{"n_layer": 11, "experts_per_token": 2, "router_score": "softmax", "routed_scale": 1.41, "rope_base": 10000.0, "rope_fraction": 1.0, "init_std_up": 0.0584, "schedule": "wsd", "decay_shape": "linear", "seq_len": 256, "dataset": "wikipedia_en"}
Below are experts of layer 2 (counted from 0) of a mixture-of-experts language model. Rows are named router (the router's row for the expert), gate (a neuron's input weights, with its number), up (a neuron's input weights, with its number) and show model dimensions 0-255. Each number is 128 + 32 x the weight over its row's rms, rounded and kept within 0 to 255.
Before each expert's rows: a language model's description of what the expert responds to. This comes from a sample of Wikipedia text that the model never trained on.

# expert 46
It responds to: Digits inside years. Middle digits of four-digit years, mostly after 19 or 20, in birth dates, species authorities and tables, such as 1967, 1758, 2009.
router [157 116 173 136 132 173 159  97 106 203 114 120 157 110 137 141 188 130 170  97 133 175 122 208  94 118 142 101 119 126  80 169 161 110 118 123 135  75 132 118 135 168 146 117 193 154 143 174  81 144 128 111 128 131 140 126  77 101  84 172 176 135 119  94 127 103 105  71 202 126 105 147 205 102 114 136 121 134  55 137 136 162 107  91 102 113  82 157 164 139  76 106 136 211 141  95 132 177 143 154 101 128 140 170 162 191 174 172  85 176 154 151 176  95  99 138 148  75 133 135  23  99 127 162 175 111 141 110 135 153 131 129 123 119 161 101 104  90 135 108 128  86  89  95 126 149 142 108 126 122 142  97 103 154 174 157 143   8 145  79 155 131  94 110 129  47 131 114 121  90  86 111 119  99 145 159 110 143 144 141  84  95 128 121  70 113 103 182 142 121 105 123 141  96 157 124 103 154  92 124 123 115 107 169  63 137 131 192 121  96 165 162  92 127 189 178 151 167 150 119 153 137 121 136 127 130  94 156 105 148 147  90  98  55 103 123 131  99 163 134 144 116 177 122 155 148 119 120 106 104 135 150 135 167  98 140]
gate0 [159 136 124 156 148 152 118 169 128 177 171 122 146 125  79 211 221 126 155  90 103 173 174 146  65 195 131 181 120 143 144  79 110 119 120  86  57 134 141 190 143 111 182 161 129 170 139 144 111 136 152  96 139 138 107 122 121 150 147 190 158 139 130 132 109 161 171 137 124 148 130 103 113 168 110 105  79 158  97  90 187 168  92  98 105  60 125 110 130 179 123 133 136 133  64 107 101 135  92 149 155 124 131  91 131 126 137  94 143  99  99 117 138  99 147 128 192 199 127 105  91  76 119 115 101 104 170 105  61 147 131 114 122 162  97  37 115 144 159 148 186  62 156 118 158 126 146 163 109 118 100 138  99 160 113 112  85  85 115 166 142 100 157  74 112 115 144 117 131  95 139 117 122 120  87 126  85 205  91 178 195  50 154 101 188 147 159 103 116 128  98 114 171 176 118 110 103 144 142 148 113 159 146 126 117 143 109 101 113 135 164 155 134  59  85 123 162  92  86 102 129 136 152 146 180 162 143 136 110 116 130 110 113 162 135 133  93 151 142  57  96  86  90 110 104 146 111 166  97  86 149 138  85 133 116  88]
up0 [ 78 109 109 108 105  57 118 127 121 101  69 112 101  86 165  69  36 108 101 123 157  89  94 109 194  75  96  81 131 117  97 170 139 145 150 168 190 140 122  89 121 142 119 101 102 102 142  95 140 112 111 169 131 123 120 142 148 127  85  84 104 162 135 155 169  98  89 128 110 100 159 147 123 138 177 168 160 127 158 149  59 113 167 129 162 188 189 155 166 131 121 120 122 105 172 134 149 122 179 114 140 104 171 173 128 155 130 139 170 177 122 117 113 150  99 121  60  88 124 162 145 138 107 111 158 135  85 144 163 104 152 149 163  92 177 195  99  88  54 115 104 174  86 131 131 144 100  94 172 133 156  57 127 101 175 141 171 175 175  75 105 121  98 199 135 141 106 127  80 182 105 137 108 122 135 127 159 108 162  94 103 176 112 155 107 107 124 145 111 144 139 138  94  79 131 132 158 107 104 113 160 122  90 114 136 119 124 143 149  94 122 111 134 197 153 134  85 160 178 113  93  83  97  96  84  76 133  82 139 116 124 158 142  52 141 114 131 121 121 197 170 121 193 163 187 151 146  97 142 161  86 132 159 113 139 160]
gate1 [107  73  90 166 166 185 134 144 136  81 101 137  92 137 138  70  85 123 149 111 100 131  87 164 114 105 150 109  98 143 151 101 152 102 134 159 116 130 123 130 126  88  87  61 118 105 147 139 119 105 105 138 195 112 158 184 130 126 158 128 194 135  84 153 131 102 157 139  64 154 102 141  91 129 140  95 102 140 127 154 104 107 147 131 118  98 160 147 159  74 121 129  87 175  92 182  74  65  85 124 130 177 162 131  86 157 135 182 117 110 169  99 117 135  91  79  84 167 100 172 118  96  98 150 138 141  93 199  52 116 148 115 137 122  68 139  83 138 130 118  94 117 142  96 138 127  63  93  86 108 142  93 138  76 105 117  98 170 141 112 147 176 103 151 167 107 154 144  93 102 136  97  76 158 198 103 156 152 148 112 170 104 103 127 154 167 156 135 123 126 167 140 109 155 161 101 150 120  79 101 135  62 119 175 126 148 145 123 132 178 158 146 168 104 131  89 131 138  81 134 131 119  96 150  16 131 175 184 218 173  97 134 148 195 163  94 157 148 130 120 106 164 166 130 174  80 107  99 169 143 101 139 162 111 111 156]
up1 [156 164 145 155 151 127  96 167 164 133 185 140 104 166 117 106 130 146 147 132 116 120 238 137  83 111 173 125 114 137 106 119 146  74  95 144 107 116 114 101 168 120 134 134 133 120 160 155 129 152 132 138 136 131  77 158 104 137 148 147 144 180 149 131 136 142 122 181 185 101  70 116 148 112 210 131  73 183 115 107 144  68 143 155  75 171 112  43 144 192 152 149 162  91 117 133 104 172 147 165 136 119 135 129 105 128  55  77 126 113 125 109 151 148 161  76 157 105 127 114 143 140 129 181 130 119 185  99 134 161  75 127  48 125 113  89 118  65 128 172 105 121  85 103 118  81 183 183  90 155 166 124 116  69 166 154  78 141  99 165  86 105 201 112 124 173 110 153 116 129 148 109 115 113  74  84 148 125  99 166 174 139 137 147 142 147 107 142 135 107 117 132 170  80 116 103  68 152 144 174 137 191 166  92  84 169 157  85 134 115  93 100 100 101 159  80 106  68 143 138 122 117 124 117 141  94  86  92 119 161 145 121 158 207  93 140 130 124  74 130 124 110 114  67 127 129 144 156  86 124 145 144  79 171 119 167]
gate2 [104  62 117  92 134 173 108  95 161 134 131 179 138 161 124 194 120 145 101 155 120 209  61 166  93 134  98 112 165  66 175 114  99 104 113 132 147  63 146 125  93 179 165 164 183 186  94 134 116 159 110 153 126 141 133 150  71 138 110 165 127  81 156 123 121 129 144 163 160 128 106 162 101  78  92 124 119 104  82 139 162 150 180  89 115 139 126 123 124 115 145 127  95  95 160  88  99 126 132 125 149 134 120 129 161 146  73 169 141 119 134 116 168 143 201 168 165 110 177 104  98 168 145 148  97 115 128 126 138 157  51  91 138 198 122 134 140 107 152 135  84 131 112 111 109  86  64 173 147 144 118 118 143 140  85 109  56 182 120 199 129 109 144 138 140 158 153  99 155 125 107  86 139  87 168 131 157 113 129 143 140 133 104 130 102 104 101 112 110 102  98 131 185 121 147 180  96 138 179 159 109 186 167 138 169 204 136 145 180 143 109 132 156 164 120 168 145 153 195 192 185 179  98 115  82 161 124 172 120 136  81 161 136 157 125 154 106  56 161 172 124 149 126 101 117  64 100 129 147 142 122 115 169  88 116  65]
up2 [140 178 122 149 121  98 138 155  97  94 107  86 128 104  96  73 142 126 184  96 156  86 210  93 192 134 156 168 144 108 136 168 147 172  90 146  95 195 148 118 151  72 112  93 101  89 156 143 189  95 150 107 152 165 139 123 138 151 156 120 124 178 115 170 114 193 137 160 138  91 141 148 104 195 148  94 111  96 148  76  87 108  99 132 154 125 107 144 141 163 146 139 148 166 120 148 236 139  39 102 142 153 133  94 122 134 161 103  73 130 175 111 114 137  89 148  75 148  55 149 170  90  58  85 161 137 110 145 111  81 167 160 127  91  87  92 121 115  92 114 156 156 171 174 119 154 147 113 119 125 172 136  92  65 136 127 116  92 135 138 107 123 129  76 130 131 130 135  80 156 124 147 114 134  64 137 133 121 158 142 110 117 103 157 158 151 154 164 106 157 167 160 154 133  75 100 157 123  54 151  71  98 124 101 103  83 154 122 106 167 172 104 115  99 174 107 101  64 100 137  67 121 114 138 150 134 126 105 136 100 169  99 196  77 128 137 132 138  96  90 129 123 124 112 156 192 117 137  78 140 148  86  90 160 124 145]
gate3 [ 64 149 133 146 122 150 138 120 151 157 101 112 136 103 115 124 139 144 133 143 116 130 163  78 163 133 133  85 114 194  59 151 100 186  62 100 152 152  94 126 124 112 131  65 160 109 148 174 152 130 123 120  72 125  95  91 171 111  99 156 109 165  83 117 132 103 105  91 117 144 173 104  95 152  80 137 144 143 108  75 130 149 133 172  79 135 115 139  81 165  90 137 168 155 127 162 145 164 106  59 105 176 172 149 103  61 143 194 116 145 103 140 181 144 123 160 141 150 125 102  84 125 157 167 173 121 166  98 104 130 132 143 126  85  91 152 130 140 147  84 130 181 172 184 119  80  99 143 147 135  87 121 143 116 148  87 150  93 108 187 135 155 133 178 160 147 176  78 147 166  95 127  96 188 138 116 173  49 164 144 108 110 122  96 158 114 101 119 105 126 142 115  99 117 176 106 123  72 110 119  93 165 145 108 155  99 141 146  93 195 103 192 127 176 109  90  92  77 109 164 128 124 192  86  65 179 162 122 142  64 172 146 150 149  89  95 120 106  77 133 124  97 136 120 148 200 194  90 143 134 130  90 118  75  97 133]
up3 [117 122 131 127 143 164  94 149 100 112 146  78 151 121  96 149 140 158 165 107  63  84 128 139 183 115 154 140 124 162 142 100 128 156  83 107 108 157 164 140 106 102 183  54 120 117 110 183 122 140 125 125 106 170 169  90 144 153 130  88 120  92 125 131 125 124 134 127 116 123 150 166 110 207 131 187 168 137  82 140 148 169 143 136 103 190  83 104 155 122 160  71  95 191 153 134 116 160 139 131 133 109 114 199 138 109 127 141 151 112 135 161 143 152  62 148  98  74 193 123 118 101 123  97 126 137 134 119  90 111  21 135 125  73 116  95  70 118 165 132 134  94 119 156  83 179 153 141 141 171 121 163 157 143 115 106 129  63 147 168 130 177 115 116 150 109 130 144  95 196 102 128 127 136 158 139  95 178  99 121  81  52 127 145 181  74 163 102  82 162  67 192 102  66  74 148 170  86 138 169 112 111  67 118 109  65  95 135  98 149 132 170 130 124 166 118 125 102 159 144 147 100 161 111  82 134 126  66 119 110 136 184 100 152 121  90 111 101 138  84 122 102 130 132  99 189 179 130 106  76 172 127 109 112 178 123]

# expert 23
It responds to: Digits inside numbers. Digits after the first in multi-digit numbers, coordinates, percentages and sports tables, such as 860, 9.9, 41.45, 75.
router [ 82  94 111  99 156 108 162  80 142  91 112 133 136 118 172  99 171 152 150 171 117 140  83 128 106 129 136 137  30 138 109 172  77 109 106  67 148 137 153 151 105 139  96 103 155 119 122 158  76 180 103 110 148 168 153 123 178  75 202 142 156  71 168  28 102 127 146 123 167  80 118  73 185 116 166 131 131 124 142 162 152  95  69 107 155  86 128  76 179 169 140 126  92 206 178  98  99 157 161 107  78 132 118 148 135 128  85 121 114 155 164 139 156  69  78 165 167  93  99 146 142  56 153 164 132 118 130 128 103 109 116 118  91 142 135  99 102  80  78 110 117 150  87  85 106  67 166 112 111 189 127  76 108  95 113 150 138 130 130 130 172 151 115 111 158 109 191 139 107 108 151 148 133 181 115  69 181 142 113 166 156  89  87 122 115 143 123 130  54 151 116 148 146 129 200 119  96 133  87 136 181  96 132 111 130 128 142 152 125  92 111 166 118 145 146 112 155 116 133  86 158 159  96  80  79 114 136 169 116 128  94 136 113 168 109 117 133 103 156 166 135 100 119  87 130 104 141 152 118  56 100 111 132 100  89 104]
gate0 [ 92 214 153 115  78 128 130  92  74 206 128 148 152 102 173 101 188 133 135 108 153 200 145 132 125 135 130 171 153 159 115 107  49 131  91 149 155 123 114 116  89 117  74 154  58 165 173 140 136 198 161 132  77 129 153 123 119 114 118 114 127 165 117 166 104 102 150 144 152 104 144 123 140 129 115 113  91 136  81 134 136 139 120 123 103 123 132  97  70  84 136 197 174 185 106 101 106 130 125 206 140 137  98 145 127 121 101 156 124 100 113 117  77 181 111 114 167 177  89 112 163 134 125 132  93 106  71 129 131  91 118 101  62 134 135 133 163 168  93 180 117 168 112 118 160  72 111 115 151 159  88  91 150  48 161 112 123 141 166 157 144 113 145  77  86 167 139 129 168 152 101 156 109 128 109 167 160 124 148 143 118 118 147  78 185 103 128 150 172 155 112 117 145 114 124 155 100 183 199 140 171 175 105 174  79  92 149 157 134  83 119 170 153 173 198 148 102 184 135 134  88 165 147 153 147 151 211 111  74 140 180 144 104  89 169 160 149 132 123 130 133 130 107 116 103 132  47 149 122 115 108 135 126 114 115 123]
up0 [133  76 109 123 146 138 123 126 181 102 141 132 101 146  61 175  59  87  95 150  87  94 139 141 160  61 119  49 130 149 154 121 199 150 165 122  80 113 180 114 180 114 140  87 169  89 101 151 100  44 132 130 157 143 109 149 164 188 166 134 139  92 133 123 125 140 101 142 117 110 136 173  98 112 168 162 163  95 147 129 142 112 101  90 136 156 163 136 197 150  55 122 121 108 116 130 151 121 155  73 160 111 143  90 153  93 121  85 157 133 178 147 151 117 180 150 124  46 110 139 126 108 111 108 159 109 203 149 105 193 134 115 170 134 118 159  81 102 137  96  88 129 141 120 132 149 117  55 124  99 181 165 108 138 137 150 117 104 132 122 128 129 107 220 154  92 103 132  65 118 154 103 109 130 167  83 120 140  84 131 112 133  87 166 101 112 120 142 120 128 172 127 120 115 149  99 164  91  82  53  90  88 169 106 147 135 127 109 128 203 148 105 100 107  82 126 116  69 104 103 172  97 129 124  74 145  99 141 143 117  99 167 170 174 149  94  95 118 105 124 172 167 169 107 148 164 195  95 134 130 133 111  95 183 122 111]
gate1 [155 185 141  87  87  96 120 124 111 131 163 179  59 198 117 137 117  75  83 118 143 128  82 171 168  99 116 113  99  92 132 116 132 133 148 133 111 169 102 116 138 144  94  79 104 110 105 135 120 169 157 112  90 123  61 171 146 190 142 120  70  99 123 118 144 116 106 123 139 150 139  96 100  96  96  92 119 153 116 121 156 133 137 111 120 124 147  88  47 102 144 101 136  53  86 104 151 157 180 117 109  71 156 125 154 140 156 106 173 139 110 190  47 160 130  93 103 127 143 146  70 108 141 138 190 162  81 125 131 146 156 123 132 112 124 105 102 124 121  83 170 123  51 117 136 154 115 191 157  78 107 115 158 123 135 117 220 121 104 103  84 138  87 134 134 121 107 138 194 102 184 147  75  95 182 176 159 144 151 103 143 146 122 136 202 140  97 115 170 129 137  70 165 100  86 134 157 156 115 110 121 101 133 106 113  96  99 106 135  93 113  68  89 138 125 195 140 111 167 114 125  79 132 113 161  87 139 142  99  90 151 103 127 167  29 106 185 115 138 144 132 142 106 119 113 130 103 219 145 156 136 117 155 143 173 108]
up1 [124  75 121 139 189 157 182 108 139 132 116 189 156  86 146 107  95 137 159 168 128  94 124 136  98 130 158 178 195  93 141 146 151 149  54 162 177 122 134  92 158 130 136 157 104 207 121 115 104  84 120 117 155  80 156 102  82  54 125 111 130 121  79 148 138 106  89 122 117  74  87 153 122 100 124 145 152 138 147 141 148 134 131 133 152  81 102 146 230 135 103 146 144 194 111 112  81 154 155 163 128 195 100 143 173 171 128 137  92 123 181  45 166 120 160 143 144 102 118 118 160 141 122 118  86  97 144 183  75 116 129 113 129 141 142 156 132 181 111 192 137 138  82 168 144 101 159 103 135 131 103 142 100 133 149 166 150 102 171 167 160  78 137 103 132 152 110  81  80 122 117  61 155 171 134  38 161 126 114 148 175 162 118 125 107  91 190  36 128 100  76 168 147 144 169 164 143 126 130  86 146 126 128 100 123 105 166 165 134 160 145 198  99  66 163 121 116 139  92 126 147 139 128 146  64 132  97 124 143  98 106 137 155 125 179 139  95 158 118 152 137  78 141 155 111 110 136  85 125 109 138 119 150 135  81 160]
gate2 [132  59 130  87 134 124 143  78 165 110 161 125  97  87 138 135 165 138 207 137 131  89 109  79 101 116 121 134  61 148 117 126 143  79 154  97 124 108 113 112  77 154 177 199  99 146  85 180 123 114 159  77 120 202  92 120 107 111 148 146 115 118 144 150 216 134 104 128 104  95 123 153 158 116  59 219 121 152 114  74 136  78 142 144 168  61 203 108 115 132 118 119 106 175 143  93  83 172  96 186  85 111  68 119 110  77 154 102 116 190 167 116  71 116 106  75 144 165 147 104  83 106 162 144 106 109  78 138  77 142 117 119 124 193 145  49  82 132 142 126 176 167 180 158 156 142  83 179 140 173 145 167  80 144  91 156 118  89 181 139 138 139 124 116 137 111 108 124 123 166 134 141 141  96  87 131 115 170 114 147 120 143 162 107 109 113 113 166 146 112 126  80 115 115  71  85 125  97 142 119 143 154 149 151 163 152 111  96 165 106 135 109 160 173 108 182 143 135 178 126 157 108 145 142 107 142 117 149 139 121 141  92  80 117 194 111 133 156 171 165 137 187 132 103 126 125 140 147 133 134 155  96 105 147  84 119]
up2 [106 121  68 106 126 115 140 147 197  90 104  88 144  69  86  86 150 169 102 129 135  61  97 113 117 196 165 128 161 168 195  79 125 147  90 111 156 159 158 127  96 151 143 165 139 111 117 147 112 116 156 151 144 134 130 162 115  99 152 192 121  42 142 125  89  96 199 119 157 110  89  90  72 128 108 143  67 131 117  98 127  98 138 125 151 149 132 157 107 124 129  62 145 142 174 108 102 158  93 141  83 161  67  96 115 119 138 104 122 134 128 149 168 134 190 177 152 107 110 107 117 124  95 163 144 134 113 162 111 140 158 107  61 162 135 133  86 133  81 135 182 132 149  86 134 151 123 192 115 133 134 223 136 160 125 133 172  90 131  90 186 140 159 164 146 118 111 119  52 103 167 111 103  87 107 156 126 147 135 151 155 122  92 124  79 143 189 132  91 128 104  42 121  84 129  96 121 115 110 136 162 174 115 107 171 130 143 108 134  93 120  98  98 148 112 113 150 181 148 102 135 102 177 127 140  71 155 149 144 157 140 109  61 168 144  52 160 164  70 163 158 134 142  91 106 154 168 140 103 154 137 124  45 130 102 131]
gate3 [ 97 112 136 134 183 174 155 129 155  91 175 164  91 167 103  99 109 117  80 171 111 132 120 130 118 127 115 156 108 100 126 176  99  56 160 111 104 159 112 145 133 115 193 135 113 117 143 160 103 143 148 125 147 135  72 111 125 148 111 106 129 156 143 150  75  60 100 131 162 136 125 178 132  73  94  91 130 129 160 132  98 140 134  97 113 118 116  81 167 141 150 144 168 136 115 147  97 140 160 167 180 115 117 138  95 153 137 154 109  96  89 154 185 143 162 113 118 134 150  95 130  62 101 115 199  87 207 102 116 109 113 176 101 153 191 185 135  94 119  91 161 127 130  94 160 160  91 165 144 170 121 194 153 123 149  97 150 127  96 185  99 142 126 135 120 187 140 162 130 113 157 156 143 116 100 172 116 114 143  98 116 165 189 153  80  95 138 132  92 128  68 128 185 156 147 176 112  77 169 129 153 128 154 150  87 147 137 104 127 142  29 146  90  75  99 126 222 168  86 189 135 125 169 133  99 202 133  72  94 149 145 168 158 149 116 144  86 104 113 138  70 178 166 172 141 172 103 126 125 147 135 129 121  88 150 194]
up3 [134 107  75 144  59 113 163 132 153 101 142 134 135 110  95 144 191  87 124 111 146 130 159 170 106 150 126 128 146 106  70 120 150 100  68  57 165 102 160 124 127  98 122 100 188 112  74 166 179 106  94 105 142 168 131 116 129 163 122 139 179 126 140 101 125 151  69 123 125 112 126 131 114 128 137  61 125 106 138 117 144 139  99 167 150 129 150  94 113 133 105 117 106 134  89 133  66 100 150 120  75 114 158 125 116  90 104 124 130 134 180  85  78  77 140 177 182 179 146 162 163 154 116 132  95 200 116 167  69 121 162 153  88  72 111 107 142 136 129 130 176 150 180 171 168  95 126 128  84  82  95 143 196  97  87 106 101 138 130  97 159  70 114 158 155 147 118  99  94 161 139  62  71 181 129 108  58 132  98 165 138 116 134 138 101 182 126  90  84 123 165 121 191 100 124 100 103 145 116 155 104 156 136 127 157 116 154 131 115 119 160 154 107 175 127  99 125 104 119 110 114 132  79 113 188 138 155 177 186 164 161 108 127 139 165 147 105 125 154 131 144 143  67  68 194 150 129 101 152  62 182  92 152  59  54 152]

# expert 51
It responds to: Born and biographical dates. The word born in name parentheses and -born compounds, following, same, due, death, and digits of birth years.
router [ 97 142 107 198  62 116 134 185 151 100  80  76 129 132  81 141 108 135  44 132  82 138 167 155 152  83 172 190 188 145  79  90 118 196 164 175 127 160 184 108 157 152 147 108 105 116 158 116 162 135 119  91 120  68 172 109  95  80 134  85 113 137 120 126 107 109  63 136  89 112 115 138 131 123 101  99 113 119 114 162  85 102 136  89 139  96 143 150 141  97 168 186 153 122  61 115 169  90 135 157 118 103 117 158 117 115 158 133 157  81 158  69  88 150 120 164 138 127 116  98 184 149 142  96 153 169 144 107 152 122 108 145 114 131 104  98 129 130 173 111 129 134 171 112 112 140  89 119 186 119 105 181 129 134 142 130 122 114 135 103 116 118 149 124  89 160  62 124 133 104 105 115  87  72 185 161  74  81 142  99 158 147 213 116 135  90 106 135 194  87 157 118 148 118  78 148 124 178 177 127  81 135 108 155 134 148 161 102 110 136 138 168 128  87  70 142 174 115 113 134 145 138 111 186 188 126 108  77 136 114 169 122 126 159 181 152 180 110 116 148 132  79 190 169 163 114  76 116  70 153 129  81 172 103 131 101]
gate0 [117 138 142 126 105 102 125 174 129 119 138 114  60 153 145 157  63 112 100 114 115  93  97 142 140 106 105  96 131 112 133 141 128 124 149 102 156  88 137 108 186 174 143 101 126 104 125 149 139 155 147 102 204 163 145 197 184 130 208 166 178 149 135 119 146 200 105 119  67  98 114 106  99 174 115 116 107 121 118 238 134  95 142 112 141 135  66  54 128 176 102 113 129 124 129 160  81 114 111 130 131 114 156 150 137 171 149 162 125  76 105 100 106  97 153 124 120 102 118  97 163 139 152 142 122 185 163 163 172 100 101  43 156 120 180 126 142 119 132 206 119 104 161  86 115 166 119 171 162  98 158 148 107 216 171 154 169 104 144  95 171 134  88 203  96 104 122 152 139 145  85 112 151 161 174 146 161 114 148  93 174 118 170 175 130 143 171 165 108 126 112 114 140  92  88 114 103 133 126  64  85 130 133 112 171 145 143 122 100 155 165 105 123 158 160 135 134 104  80 150 108 104 102 101 153 164 152 209 129 133 122  91 108 136 142 119 136 170 162 146  95 110 170  61 114 165 190 118 180 135 112  74 133 111 144 160]
up0 [136 153 177 105 149  90 124 209 131 145 126 115 155 167 116 144 113 134  78 115 168 111 117 141 153  97 190 134 138  70 107 130 123 200 120 144 115  94 133 103 142 137 147  84  68 106 110 125 119 149 122 124 201 146 130 136 132 111 161 160 127 163 162 139 163 171 119 150  84 127 133 160 139 134 114  99 131 133 114 222 137 128 178 150 196 147  82  93 155 203 102 128 117 185 116 178  60 138 141 159 122 167 201 131  87 157 123 146  86  94 106 140  78 120 108 141  99 142 119  79 172 124 200 149 115 145 162 137  92  76 128  73 200 127 160 134  74 120 137 193  96 103 162  97 115 115  93 156 133  72 173 135  69 173 132 197 116 147 125 104 141 179  46 168  75  61 105 139 150 145 151 119 155 142 165 120 140 141 133  93 162 115 142 135 151 151 126 135 123 133 141  83 136 112 145  67 100 100 133  83 113 128 117 146 176 198 156 121 109 153 151 160 109 103 163 130 137 118 124 132 119 118  87 154 118 161 135 144 130 115 132  67 127 125 134 114 133 137 169 109 129  99 141  47 163 179 217 102 125 118 118  78  96  81 116 140]
gate1 [114  49 142 138  50 146 105 122 113 139 130 121 190 160 150 167 116 123 200 144 133 167 158  45 130 147 135 152  94 110 145 108 174 159 136 187 118 119  57 127 141 162 101 146 193 124 166 144 134 153 126  88 168 185 184 192 145 136 178 131 166 114 127 130 114 152 143 204 122 145  87 124  94  89 165 131  78  64 180 114 101  73 108 106 134 149 136 190 131 175 143  99 153  97  95 112 128  99 120  90 142 169 112 169 161 116 146 109 122 149  83 102 116 120 108 131 132 103 115 152 119 128 169  98 103 146  81  78  95 118 123 160 153 174 128  87 100 172 147 156 152  96 130 167 167  94 104 190  92  98 199  89  95 136 115 116 160 141 163 108 148 139 107 167 108 127 152 127 151 156 154  68 131 134  99 128 124  88 144 116 139 165  98 166 122 165 127 169 142 170 141 143 163 104 135  84 135 129 102 188 178 187 146 147  86  90 129 152 130 154 135  96  97  63 112 171  71 142 172 155  61 137 143 169 153 149 141 131 112 127 118  90 211 156 109  83 169 171 147 143 114 165 134  89 176 100 108 159 142 119 127 163 138  97  83 142]
up1 [148  91 158 159 115 143 136 147 126 125 156  86 175 133 135 125 119  65  98 107  59 149 126 105  63 111 121 187  65 123 119 156 113 126 113 143 125 112 144 117 142 136 112 127  91 107 104 162 142 102 145 150 116  77 150 192 136 128 183 145 109 173 133  97 115 111 132 107 133 127 104 153 145 160 125 100  63 133 129  97 129 165 129 105  96 168 128 106 161 174 107 113 135 129 122  66 142  94 176 107 103 135 126 183 151 153 160 144 137 104  78 154 164 166 195 112 142 163 141  84 105 132 117 120 118 107  85 118  98 163 105 160  86 129  81 111 106 189  83 103 184 141 125  86 169 150 151  94 157 103 107 136 142 151 128  74 100 179  94 175 143 169  95 101 168 157  74  91 154 135 163 139 209 149 153 184  59 127 143  60 165 122 180 115  62 150 124 119  77 106 111 180 103 139 126 100 128 125 116 132 110 138 192 104 136 161  40 151  88 144 160 125 157 102 133 187 110  98 132 132  93 162 120 135  81 124 108 132 115 164 159 115 147 121  96 160  85  56  73 131  83 177  63 138 116 123  32 130 113 115 105 132  86 188 118  80]
gate2 [ 96 127  89  49 146  53 147 127 108 198 187 159 149 157 127 138 100  18 118 151 135 143  88 137 104 193  71 106  63 136  75 150 115 121 114  83  83 152  92 126 168 104 169 154  54 124 149 140 207  78 118 139 185 118 117 170 182 134 125 144 133  92  85 164 137 158 117 150 148 108  75  90 129 153 138 134 162 157  92 105 144 105  99 161 177  97 132  97 134 137 117 182 132  94 148 148 163 120 104 152 142 123  83 130  89 130 140 108 106  89 143 163 185  58 139 167  92 141 142 147  73 184 106 125 136  99 157 150 126 216 134 152 128 202 149 103 102  86 163 116 149 103 111  79 125 116 145  85  84  92 122 117 112 147 129 145 132 130 138  98 105 184 136 120 131  58 103 141 210  84 129  96 137 158 100 138 112 148 124 168 167 124 126 144  69 101 148  81  97 144 156 138 144 122 165 117 150 176 115 135 171 103 112  85 150 143 108 162  99 123 166 137 134 169 154  98 146  78 162 132 124 133 167 134 148 128  93  75 118 119 115 121  99 157 136 120 112 120 133  86 107 119 158 164 175 172 140 120 114 140 158  63 120 112 170 162]
up2 [142  87 127 146 191 154  80 134 106 121 103 169 123 140 146 132 106 171 124 139 112 149 124 101 171 113  83 172 173  73  84  72 151 108 178  84 108 156 180 155 174 137 134 140 157  98 147 194 107 114 162 154 105 130 138 144 189 141 138  89 155 135 164 118 127 134 100  84 180 141  96 136 155 106 174 119 115 188  86 133 146 115 184 130 108 115 122 205 146 112 163 143 134 100 152 136 164 153 145  97 178  97 141 131 123 143 100 119 105 153  77 110 109 109 104 145 102 128 129  93 138 159 106 108 195 147 122 140 172  89 228 148 150  77 200 144 195 128 154 113  89 100 169  86 160  78  79 142 159 168 183 145  74 156 115 142  83 124 163 159 150 144 109  93 158  93 168 103 101 107 170  99 106 122 147 167  88 158 140 121 140 116 121 139 151  87 118  78  95 110  81 152  94 129 155 168 110  74 122 109 155 104 123 104 148 128 172 141 110 101 141 100 109 163 129 129 163 134 151  69 136 126  58 144 146 111 143 112 161  98 229 114 146 133  97 155 157 131 156 212 157 143  82 145  99  38 145 135 125 168 172 116  82 128 114 110]
gate3 [ 96 120  77 186 118 122 146 106 137 111 108 160 116 127 124 127 141 127 109 168 100  61 118 142 171  82  90 113 102 137 145 171 157 114 149 149 169 140 117 172 104 131  58 168 116 157 148 118 123 131 133  73 126 105 112 123 134  58 126 184  60 142 160  60 107 156 114 100 180 161 102  62 138 100 145 151 129 117 143 117 172 156 161 157 127 134  82 142 135 131  91 115 127 143 105 100  96 158 123  54 123 148  86 171 123 143 144 144 172  98 117 105 141 148 204 105 153  77 169 103 128  87 120 122 152 140  55  92 111 126 131 108 164 136 132 110 146 129 100 118 141 171  87 137  86 149 171 122 153 119  89 120 184  77 105 132 134 129 140 164 132  67  97 136  84 107 106 129 135 156 150 111 195 112  69 140 168 138 137 154 173 152 131 118 127 103 110 110 113 103 191 131 150 120  97 169 143  71 121 141  93 125 166 195  83 144 146 140 110  99 119 167 118  90 134 119 145 164  75 124 105 188 145 124 138  98 245 152 114 156 140 155 123 172 166 109 184 188 170 105 100 178 107  45  76 156 140  72 151  36 121 107  90 134 139 150]
up3 [200 183 109 107 114  66 150 136 129 112  93 127 150 105 126 143 126  71 119 115 100 153 103 161 102 162 107 154 151 172  91 127 150 163 130 173 142 129 125 133  88 174 102 141 128 124 165 209 123 162  75 110 129 117 176 123  94 110 145  77 101  97  69 118 107 136  71 181 182 179 170 129 168  72  93 158 115  91 140 152 117 104 136 116 161 115 180  53  74 105 149  82 128  65 193 142 103  92 172 189 149 136 111 131 108 128 142 178  85 149 182 162 162 140 111  86  99 157 151 143 116 102 159 111  86 181 141  86  61 166 201 115 139  96 142 190  97  99 101 100 144 178 140 112 121 127 119 102 134 173 114  99 179 124 167  99 124 121  98 144 129 134 130  78 150 139 166 189 143 134 148 152  59 196 140 131 126 143 161 124 150 132 112  95 143 116 138 151  85 146  66 135 131 126 146 200 119 183 118 153 170 151 162 128  80  99 158 129  88  94 155 136 170 123 142 130 134 137 146  92  57 141 162 111 123 109 122  76 117 105  51 154 123 108 132 114 122 113 128 152  98 146  90  72 114 114 140 128 172 165 128  79 115 118 158  94]